Weights of a small mixture-of-experts language model, trained from scratch on English Wikipedia: 32 GeGLU neurons an expert, a softmax router.
Below are experts of layer 4 (counted from 0) of a mixture-of-experts language model. Rows are named router (the router's row for the expert), down (a neuron's output weights, with its number) and show model dimensions 0-127. Each number is 128 + 32 x the weight over its row's rms, rounded and kept within 0 to 255. Numbers have three digits each.
After each expert's rows: a language model's description of what the expert responds to. This comes from a sample of Wikipedia text that the model never trained on.

# expert 1
router:128147152145126134090134172147183116149099150078131132147133075127094106112165160191145088149145122143160082101156128148152084133152090092100106078110107119112112180142200139086127162086190088168140186161101173149168104127092107096135117037137159087142131109137161066166126106166146116120104134116100100155113146086143117090124189157104146076175090131193125130125135088090192087092088
down2:089080158130134099091117150115113145108152143130096135143100163113163155127038124130110139099132146149082062149086108137115098168162137164127148171097116123082082155131108110110124152145115049190106115121111114175163188164061124133102110105154121144112192175149150155110111147096089083138138130097129088164144180166092159167166162114174203139121151127044172164099142109084156116174151
What it handles: Relational prepositions. Prepositions after a noun, verb or participle that link to an object, mostly for, also to, with, over, against: notable for, victory over.

# expert 39
router:149110199117146184084125137128140179107090090158142117110067132119120153144105165072120117092140078115134131143136145164164164182194155091151103136101144170183146104098106140162111136186095116151115103128165095140101137133118152164097131148118105114140112117091120101074102111086150201126116106176067133067149113140135144153180120192122093127102140151157198035126114054143080133158151
down0:105129073129131092109124130131099121120108107101100141115111141193158117138090065139126114123069124134105131098110117167087136106145128138125137185129075154102117142155130154147138133105165112109175121079139142100110141124168123213103151101168086092135155205158137205112144083092064155123138065111138156151196143039111170111137095137112118186172129124157136093165120137063145139151220
What it handles: Syllables in foreign names. Vowel-ending syllable pieces inside Spanish, Japanese, African and other foreign names, such as Tuatara, Vasco da Gama, Júbilo.

# expert 19
router:193107142098152125187145112129186120112152141157150141166116131174118100069119105124099148119149136078092122111119150071171147052082156163162187149091126129157073081128110160141169152111123104135106144159181146138155112105186177118152156129162144075133141067180153114066101102145164092162099108119142123145121151098129213098087142098084136160068111146091129189138144095097088144155150
down0:113129135142177086120138108143174132136188145112170195116109164097149164071149139170091146112153104107120161088080127144168092123087104118140155142093131124124115110103095116091156167073159131150123125139100149060145168132116128128118089118137152056081123075089121110093160089104167100210143107194145087142059147097177081097106199132167100153087121130173134126122131165164142181156081
What it handles: Category head nouns. Generic nouns after a modifier, naming a type, unit or status, such as team, class, rate, date, band, route, category.

# expert 59
router:175092151120151137148148113148146142146154179092164145104066101109135143116155157102097099146098133102079148169125176150165121080074152091163132104087131161162127073158089150149184150163112093137130167187187096151139129118112128155111151131170182113178103068163178078070128111124180098113073105165151088183143084084180178104140147083084092096116162161100154164136159135123115131108146
down0:110158112173042062104092161140124110186140113185116112147156117172095111070113143097152071095153183098112143087143125132066146130128139071107146155127113115096200129095136143108111126155168160094175154052118167138086138146137184079111166142148166179154136177113159151129080129134152157148129109146137098121128144124138111171136079140044138131094128085098143127141141121155095134065070
What it handles: Coordinating and between items. The word and (also or, &) joining items in lists of names, organisations, subjects, plus some name-initial pieces like Pas, Spe.

# expert 9
router:164090156121151135156156115129168147143141185096180146115070110116140150108142160104093111137083142093084138174126176165170131079071154095165142104087112159161128085147086162151186163161103098134129162181184092165147113131126115164127134143148177095181119072161176090069119110131180105106072113145153081188144095092171181097151142081087090101102158163099149166140154128124109127102148
down2:083069113124187113089143187189150131123103128093119131188100128138216128137140155186131142133110164124139095165175093105129141135103124082116119178126094178147173138087114189171179109088104128110086074136143146133123080114156107108107102151160140133127125049143104106140141133137080124088151136079063172118119124094127063099093138109138147111195150124122123135091117136184038129109113
What it handles: Title words and numbers. Two-digit numbers after dates or dashes, and words inside proper titles or names, e.g. Chapter One, Saturday Night Live, COVID-19.

# expert 2
router:170104136112155133151149117138154129141137176091176140104071090111131134110161159107098104144078142098084147177135167157170115074068163094155145104087113161168132076160079160149184145153107102127136169195185098136129134129118118151123147140145184114175109070161175072071137120144179113105072100166147095190132087085184174107149141081095094100112153166090151155131160152113123143122158
down0:106091107113115108121136092120037099148089089166073131131139202151123128133175151118140135121088174213151114096145121108133117169152152117145121154153164187150140116082162059100101066156150139162048182114125137116099154156091143110078090197124136141129144155119082114101146061121070131089110083160134097180147142172150121087147136167154148148142145152096096157147130113092091144116099
What it handles: Numbers and unit-adjacent starts. Numbers and number pieces in stats, tables and measurements, plus capitalized name starts, such as 3.59, 645,523, New York, L.A.

# expert 16
router:166131108075158159164143125078136142151114118087185140171092088108076139135186135105094094113067149102113154195152127090176121092124166122138154106138102172129080094083096184160183172167119152147138182160162079095143073081134137169136102192095163129150067091090131113116083110160168079110095125123150119099121110092143158121138170094113072162107141165157166106135106156166152155123115
down0:142088115126167149132144184118144066132128119153103018160151150120126094109100099164133096164117158096106068143183053061106106146082123158137135084157135148123147132125111137196087117113134100159140125138128130157118129144166225118075148146131130116125094150156126153140126106160168115189124098200111072121164162117157130167109126103128088148101158145070088157114091106165097192095126
What it handles: Digits in scores, numbers. Single digit tokens inside numbers, match scores (2-2), dates, decimals and table cells, often after a hyphen, dash or period.

# expert 60
router:130083130109162071131123125124140124131132145142089104110157199170149080147086158116089062072123148102081177119122172138141140088093100105132081112162174136177117108144155132196092074122155098104098160148155159116178185091173115096116190110144131091120092109184123118117149106125137109144103065099113143163161145115078193072110124148137120113186147157088138169089092134108178177152175
down0:188099128096129160176172142125172184181075118085127125158067135126130139149154075172162165132136089128100131160140099120130064170120174092127165144071143162109215160120125078107133102099154152165123099102107118104099077110133126132155110145160141132187119081062159123125036154101143035112122132088176154141118098178134090134142143091130120091161128149131125124143084105148114154136116
What it handles: Mid-sentence verb stems. Stems of verbs and adverbs starting or inside a word, such as pract(ically), inter-chan(ge), pres(erve), continu(ing).

# expert 49
router:121107150100164126137135169176151185190145088123084080104136147099113181136192111136066100099139153128109130166123167154145129060073086107169127176165135146170136133118120073161126149171145147164141164145182124144129158133144114152073073077136156139163078087159140104106133114095168137174082107154121091173129095113144167095094126103111056122080118144069142114071093127156112071109170
down1:083166122149190182116169140135101151105130089101094129163177147113099078176154130098189114170135142116078102053134116164128160157135105146102151120072131154084214098108137139089161167105144130156139131154091161080119143139159105075153115168135115131098135091095151104155137162155204126072148105146138177124109112152105138100070131065053115134100093133174064129141171103121109135159125
What it handles: Word-start after hyphen. Word or syllable starts right after a hyphen, parenthesis or line start, such as go in merry-go-round, top-goalscorer, mor(tality), To.

# expert 7
router:124126073154104094141109168134128181111125129135168096121124177171104156100157131146131067122106117081115124145124140105164170136115137124152159179174158164109142089060144148160156109132131140101097133179111091150092058084182119105072139153177110073150110078101137122122157062095159092081098132101160156133135133135171156113168120181174059095100128175177096193151096136150078159102178
down0:160110157075105196119113168126131146132155100103102112087052096127135140112054098108147110158176147121174113139124127100161110151146093150143108156121169146173136118162147123120106073183111077103059121188106132077173161163128125213106124096111110087090166149114136151126175151136076101098126103126103106079114159109104118114158152108147094219114171131161171146135156082151166166091093
What it handles: Mid-word foreign syllables. Middle syllables inside foreign names and words, especially Slavic, Japanese, Swedish and African ones, such as Helsing-bor-g, Zimbab-we, Czechoslov-aki-a.

# expert 55
router:174097153126159121156166116134150153143156183102172153102078099122127132124150162097094102151089141105093138162126174159168115077073157092170144100105104157167129072143080150144182152174115102137126166185186097146139128116129108146114153138155172108180109071163178075072119102123180099127073099174141085179134078084173176093157150082090093096103152153103155156147160144122125130096156
down0:152117120098152095139146160104168106051113150103137106077171142146115132153157139103117128127107069187104108094116113081095140130130096132133150144102095076166148089114104145104095120156201137133175059156165166204127150174167140094150135095195168106183159157104116038109109125158148161154113126095105151094116086168100104120097161172130144101114129057128105101178158158188143108107117
What it handles: Clause and cell openers. Opening words of sentences, clauses or table cells, such as There, The, On, according, United, years like 2009, and 000 in money amounts.

# expert 34
router:161096178071184094144081158148109056127109164084115086157086139134067169197098052098099104123051150133158180150119141086179171101125134094170132132159135118089160151116134143171122115150093109136106110165158122098114152132139095071128087125163110078148107115117132163118156099108161085159107123137102137141121187145149175114078120095139110113097147150103105164165063184099141124177146
down0:119063127123143185094055088161102087098143097120086201124134154152146113105116117104153066071120123127119113172105122079167168118154143184135150118107142113086097114159127170079101172103144096112115124151096124102166101133181095133082085162195100170106122146157064139106142114116099126119126140137123106157177140130111195149089114180154153198137139068180104142158164111198149135109104
What it handles: Inner syllable pieces. Short inner syllable pieces of common words, like vi in convict and services, ff in differ, ti, et, em, va.

# expert 3
router:122132082093103162129101148160156107137161158120080143164097099178169172104130159099117135156122124097171120166092070103097119130109098154070140092104110152095108101162168156158164154140061123083162149152160111087092080170142120118146189137111114160017083116142069124161091129162146104094114169165116090137066126162130157164162144099118139143155073101102154145153152180173113103096083
down1:136096121140056069107122157137198144122110190106122181106139101138143102101100173115157174162126174130122143132137129198075208083147183145112134126121090117144140131141154046142151154107133087116148134111123119139110107167123175085072147164161089174134099081062140162148104114148131126145132123100113158164096149079098166078130112142139094166194111153057163155140169126099172122130093
What it handles: Line breaks in lists. Line-break tokens ending list items, table rows and section headings, mostly before a dash, pipe or new paragraph, e.g. species lists.

# expert 30
router:171103150120148132147154123147160131152147179092165151108078091109132139106151152109091110146092147091076140169131177158162128071071157093170137105088117168162123076140080158157182151176127098140123170182185098139128125118123116159117138132160182113180104069167177078072128110129180097117072105171156081176136095086186178094153146091086090095117158157095152158153150141116128121107143
down1:201133141208117174092113123096157070148143144164103083147138193120159096095107112077069178113081117089161157124166084122115113111141142111176104169124117171113121105179141163064142073111130101115151114137172168136138125147104164107153172130125155088080084143135165134138125164136122140144164089101101102078118106077126143123112189113112111206123075082185109102142105127195141165141119
What it handles: Table headers, region words. Table header and cell words like National, Democratic, Conference, plus line breaks and direction words like North, Eastern, Western.

# expert 57
router:168091150116152133157146118142156139145146176098170149113073091122139142110146160113088099143084146095082151171119178155174114070072153102161137099087124157164126072154084163144183145175114094139132170176184093147136129117117123158122137144166183102179110066166178074069134115129180098111071106161146087185135091085177178100138145081090096103121154156093148162140145136123111136101146
down1:191128178121094142155168104247128128155124092092165094124119118177161134121100117133096105127159141109107144150108135124145094094128121131153138186106129140161066153124109139151123114124145150128104150037139098084166152108049112097094115155104087127139145156108125112180103170106154176114124100154180215119143157061128132125130101108097076117140157138091115206176143085141090141110097
What it handles: Heading equals, linking verbs. Equals signs closing section headings, verbs like was or are after a subject, and word starts like ed, vers.

# expert 56
router:174133116098112107147158101101081124105179127137165133148082150080165149139141087096078117127113150084136091180094135162184127092088099106159167118108090178132080152097158141088077109105152070103138128137178161072132092150089101144167120134125184112133100097177141092096175146126150144153110146074120148191150095146159132175220110116050134099120159170102145126106111108071106154148168
down3:143109122133135081172121112135115158105156184132144173177123117126125080119168104171058084115145145038186138081068096099121148135143135162169075143063148171122080094110171124070135094130137147110120132191121177090141147126142127157100152154141160080127133128164133105140113064071169190126155099110158130119156139154112136113182139103149114104177090192126088105115120132061136132165087
What it handles: Measurement unit abbreviations. Unit abbreviations after numbers in geography and measurements, such as km, mi, ft, sq, cm, mm, often in parenthetical conversions.

# expert 58
router:053159127183076121120166111124143176116161164104143115067081097087082165116146151098199096153170163139115127112134137119136088096183135077138162096097111110104141126169120071074169125117080102120170163079135122137179078111084168108109127093179141110129102111175181114178185136142150105170104183149166131170148125091142155088124169139113169084146119165139124132105163083145129077121110
down1:110119130083167124110169120174093050142131161163180166121090087142093063106108151106131109116155127136100182123135128136171107087061161159146127090161114066102171141099102104125094086148153145098143140108083126170089094151169204057144169120126145168134118104157119095139063130148160118113163142168178124155159204179150130136179094128109126131089167119112069101180124158143115141111105
What it handles: Coordinating conjunctions. Conjunctions joining clauses or list items, mostly and, also or, but, &, nor, while, often right after a comma.

# expert 10
router:172097128101151133128151187129165089074103158080166102139164084181116129096163088105089101187085139198100169158142155111116173166093157100165091116166107111076164159149169135157120153117140138160153074071114111107112145110152181096105098128098086071130162119145085078102088101140142107172117092184160163143125158143151173126154166139181087072105112148113104090123110074156121116152159
down0:121108147107117224106135164119122105131103087149178123130110169140161186115042126075168152128139149092155119064140115061141162193085169155131125073162154151154162106138108072066098130138155109121114150182117103099111153112162073149137084125158105118150092090142078102158138102154096177102137152155152083128152130178122156183103167121148147132150107123191155154106111140130083072138154
What it handles: Noun suffix pieces. Word-final suffix pieces closing nouns and adjectives, such as ment in Environment, nt in variant, ration, ion, log.

# expert 12
router:165168076109151099173148142126114150058127150184076155121156123124136132086084173098149153104117109118119121126118187131163155136110111114167122159102147077172105074117136166110179105187157104076081147156159149116153140119113083109144109145160149178125083104180120116080142089143138085189149097110075109119101081151089133075178115161136158122180147078101135113141086080078196117113185
down0:139087162222106179188078080158128143164160118086188171131137165144125146108101125116171105101096101180148147093144183178124152138141187189099116119108124125158169144100137129205113058180157153136118098141130130107101129140151124113120079138061107175102163082089149084136117133094126132095116110084102122125091123174129128187137127064110104098087145151129132107106173145103100130180102
What it handles: Verb stem openings. Word-initial stems of verbs and adjectives after to, was, did not or and, such as aff(ord), compl(icated), susp, det.

# expert 45
router:088172119164169139180141130129083096114114133142082136066161113166168166156099152113154161128094120128129114103178148120187132127108070127134132145131158091123170135157071107090058160158111133166092127135149159140152149185127076084158153208158181145082080099148123118131160162145128068110090087074075103159125106149107152114137111185082145100192169082095142159130095147109100116095162
down0:123125161097150130152149130095104113089133158131153114112111156129182155097107042087105153097128095101141156136095134184155160127119163079140137113118139070102082147144127150197116107136156129132189086129186145106066123158202106177170145086156178113106110187087134116124165131141116110089193114131134153073083134094163097109135072200104154058132113138141152087103137130137107089116191
What it handles: Auxiliaries and negation. Auxiliary and modal verbs and not after is, to, or would in argumentative prose, such as is not, can be, might.

# expert 43
router:148081042138066100182169133073140118116154178123189117129104086099181157080133104119113117142099154075100146130168137155205103111098162090147123094125108150091123093129078150103143148068161119158151140181166182118099105143078116155092143107110153122160086090158144123083107104147170155136090161121149127107124113123177137165167118076110126138172158183094130131103179156129110181191112
down0:153076109140118083117067119159139146192165126186122113113140130152137149202091158103091125093112110142128129161129168133134154159141088130120145111149108090127117145089130113105119134164050114104118126159160022130078210143083138121038145113155160130166132144122212195119102144149171138155132141090081150120183134116120129080115082092135159115118158120111137113143144109190135102102083
What it handles: Coordinates and ranges. Degree, minute and second signs in geographic coordinates, en dashes in date or number ranges, and unit words such as cm, km, century.

# expert 4
router:140090107128111159145169092162158176126156131096135162088129100070126148116173150130154149161126124114101167122112182108128125089087102089160109083119193101137130081117097135127185108191154078096141157127185117153119157110101097130114091131171181154166093079147159067143146183175180098131085124173113129132148080074163158089114096095078097085161145159101138115087169176118156060097126
down1:129083109107083131103074096182171127085167113122141121135092124134119089139122108101183149139117186102103106103149114129151079125121157078154139100055195209134104099126149042127092104137121145080163142188100190091139113123106161140157099181142181097116184092141069142141094078089157107096158139145100157132178159130100130143121090123107164138157082111147156160148097149159141187128140
What it handles: Clause connectives and des-. Mostly the piece des (desk, describe, École des Beaux-Arts) plus clause-linking commas and conjunctions such as but, as, when, where, how.